From a checkpoint of a small mixture-of-experts model trained on Wikipedia: 58.7M parameters, 15147 steps.
Below are experts of layer 3 (counted from 0) of a mixture-of-experts language model. Rows are named router (the router's row for the expert), gate (a neuron's input weights, with its number), up (a neuron's input weights, with its number) and show model dimensions 56-111. Each number is 128 + 24 x the weight over its row's rms, rounded and kept within 0 to 255. Numbers have three digits each.
After each expert's rows: "mostly gets" lists some tokens that are sent to it at least half of the time; "gets" lists some tokens that make up at least twice as much of what it gets as of all text. This comes from a sample of Wikipedia text that the model never trained on. Tokens count by the router's weight.

# expert 15
router:148171099119113122113159139129174102149127134123161133139117146114139127140147102133135121194142144132185119137159179098125144148131157151130124115131123147113142187094
gate0:129131108109122151110126148141124134132118142118141138164113130113118143126127106143097132138138133117147105106125183137139146145094146168108125111099129168120134114147
up0:126146128131118147143170117170181119133107128142131132165121147106115122160151146122107101134149180128162145130188120139100167120151121114096111117143178149154116190148
mostly gets: " attack", " south", " ship", " man", " northern", " vessel"
gets: "\n", "4", "7", "5", " he", "6"

# expert 2
router:143219092119140155095117132106120121136130094139131136120099140140120139112117069088102135152135116112141137159156141117131144138146142148135140084138124150159157139135
gate0:187129143085118098138124164110141108158120129104166081153153155129137146112169103134129135136107135148131189128188151128155148130136120164160158095103107147138158151133
up0:136072103119116138120149110139127142102078153102104160129129117150132070091111162154123110108134116123090083124137115119107136113154154091116121098130147127099119148123
mostly gets: "ab", " July", " village", " Ab", " June", " daughter"
gets: "1", "6", " and", "ab", "°", "4"

# expert 13
router:142155137114130094095137149096141131128077171099155109185167163049154144166099103117112136130125142109175133146158155143129105143137137140106116139151164115129123117125
gate0:137115089106116120132137164127124168118159161089117144154094149123116099144108123184160128134122133123112085109112104152110127125102128184166141133161142145160133117131
up0:131123149130148123113099173132128142132100165172108182118134168134178100133122105124134127117173100097126121083119157147116083149128097132134120125124128121146106100121
mostly gets: " in", " at", "In", " during", " In", " when"
gets: " in", " on", " of", " from", " at", " for"

# expert 14
router:111175079079172124141138134158134127153137158147161120146111090123161154145135083111160164147117132134117128117122163149141163140135139181096103135113127107088135118099
gate0:187121110118109138157128169147149151104156121103133127102112090139068105140098104144139103138133135146124122143136145121131127143120156132147126149143107136172124148077
up0:122125154155108138169104139116131115129125119134089102124151172136134108103129141146146148112123082137146140145093131134115126140156140126170166106129112182116143116177
mostly gets: " |", " Ma", " public", " a", " car", " business"
gets: " |", " a", ";", " an", " —", " ==="

# expert 9
router:082128124126104150132154144113122149136121143116136125176127128124147131150116129120107134147114122165118134102177162122130121167119155165118130153122132130147132161065
gate0:161135122170134100115117130129107116128180137107121126113139144131145138136156086174125125152172152110089080146125202120150168101131154098125101131136124131149166093156
up0:084124111129121113109102154111074098100150111160111119110158124141167115110117165148176152121148144109117111150118132119142136120160117092122109157137133121132129172107
mostly gets: ")", "\".", ".\"", ").", " It", "."
gets: ".", "s", ")", "\n", ",", ")."

# expert 11
router:119151116139161095131173116122142119123136110136133184143166151151125116140103092096128161139157139132164141170157129104151089102133128127136111116113125161108131098166
gate0:120124135134123124118109155153101125124157095162121119132123122185146174169096150113113167135137165178099110134088117115117137165105135144107139119106065070166133154118
up0:126142098156158110157142117136123139118160107125112080140141069122086112127072157129131102115106123151118121118124134108145151180076133121106118091109091117096143146152
mostly gets: " re", " Re", " con", " co", " dis", " pre"
gets: " ", " re", " was", " with", " Re", " as"

# expert 17
router:164188119120109141116151134081148182147125133103135170125115127137125139096130071148086118151166102130132124109145128120147128117155124126154131110138115124135146105103
gate0:139134147111105064115089089122141137160146127179118155163134192140116074108146143152165151150182120153121146179147120133133133148118136089139114164122092109110160126136
up0:132155118122129084136129120078160130111140132074140144088125120150093113117084151163149146110139057142144177152090140103098188138090140123123139173164148135144158102079
mostly gets: " Wa", "9", " Ha", " Ed", "0", " Ran"
gets: "9", "0", "1", "2", "8", "5"

# expert 5
router:149190128123122163110141112103126124134154180131182172128097135099104147134123079165122119133148066151127118169133152091146174129136139134124101099117133162129125107101
gate0:112146134106124115154118100149124167094120104113167138143126129161150136117112113103113114116145127104131112130133128106123147119150091148126136120131132098122155103127
up0:121096170096079109108110108156100138111117148097115157073157152085139104141127150088139077100141151130099092122146079141138154154112137098123121111148105146147158126138
mostly gets: ",", " and", "),", " or", ";", " &"
gets: ",", " and", ";", "),", " to", ")"

# expert 4
router:099142063145129122120154093127139160143116136153141141129119144154156170090145052087116139146152135109117097122149165138115113134116151139169147116100099160139126071146
gate0:112128113111134093101154127121180116155116159101113082161172108134121107190127125104114175147150132160077141155126126107122143111143153109119127106129097162106156135145
up0:092123158147096104118132141118124176127144139140129143154120125115150108157149103123133161136130163128099137140086103127147112146128099094157143171077117133116098125106
mostly gets: " Po", " most", " Da", "leg", " My", " best"
gets: "s", "The", "3", " for", "%", "th"

# expert 12
router:120156105122118166125165167121122122145119127109152138115170139134123167151174098155105131142117111092132151124111214156129107128151126138130119082058084094106126086193
gate0:157130160119131147156129123137149110092153195178121125154142113133112141143138147154137145130132128132124113149152156120132096122115117148144152194132146108143139159176
up0:140096145162123124151143084124089151145168139130134122101132132172102132135135140123118148108134169157108161161087115108115074157115096091161110128118082130153164154154
mostly gets: "″", " film", " family", " Act", " Church", " Date"
gets: ":", " of", "7", " by", "ed", " is"

# expert 3
router:123115097103106093147178099105131158133155172120106160139167158128113199103097098153108116146168124134140156166135132109095107130138174168133149116099146132107100096151
gate0:126158130100078136077178138139111113123129139164109098130142114130113149191090114176113119150149070130106145112143115201095146121122123136125120138128121122095135184103
up0:134147097136097130104118102138120162120091111094158094124121097178118168128100126140170121127128114068161150111122092150069172119135148143114102137133143127125137135058
mostly gets: " ", " f", " ", " c", " eight", " May"
gets: " ", " of", " S", " f", " had", " c"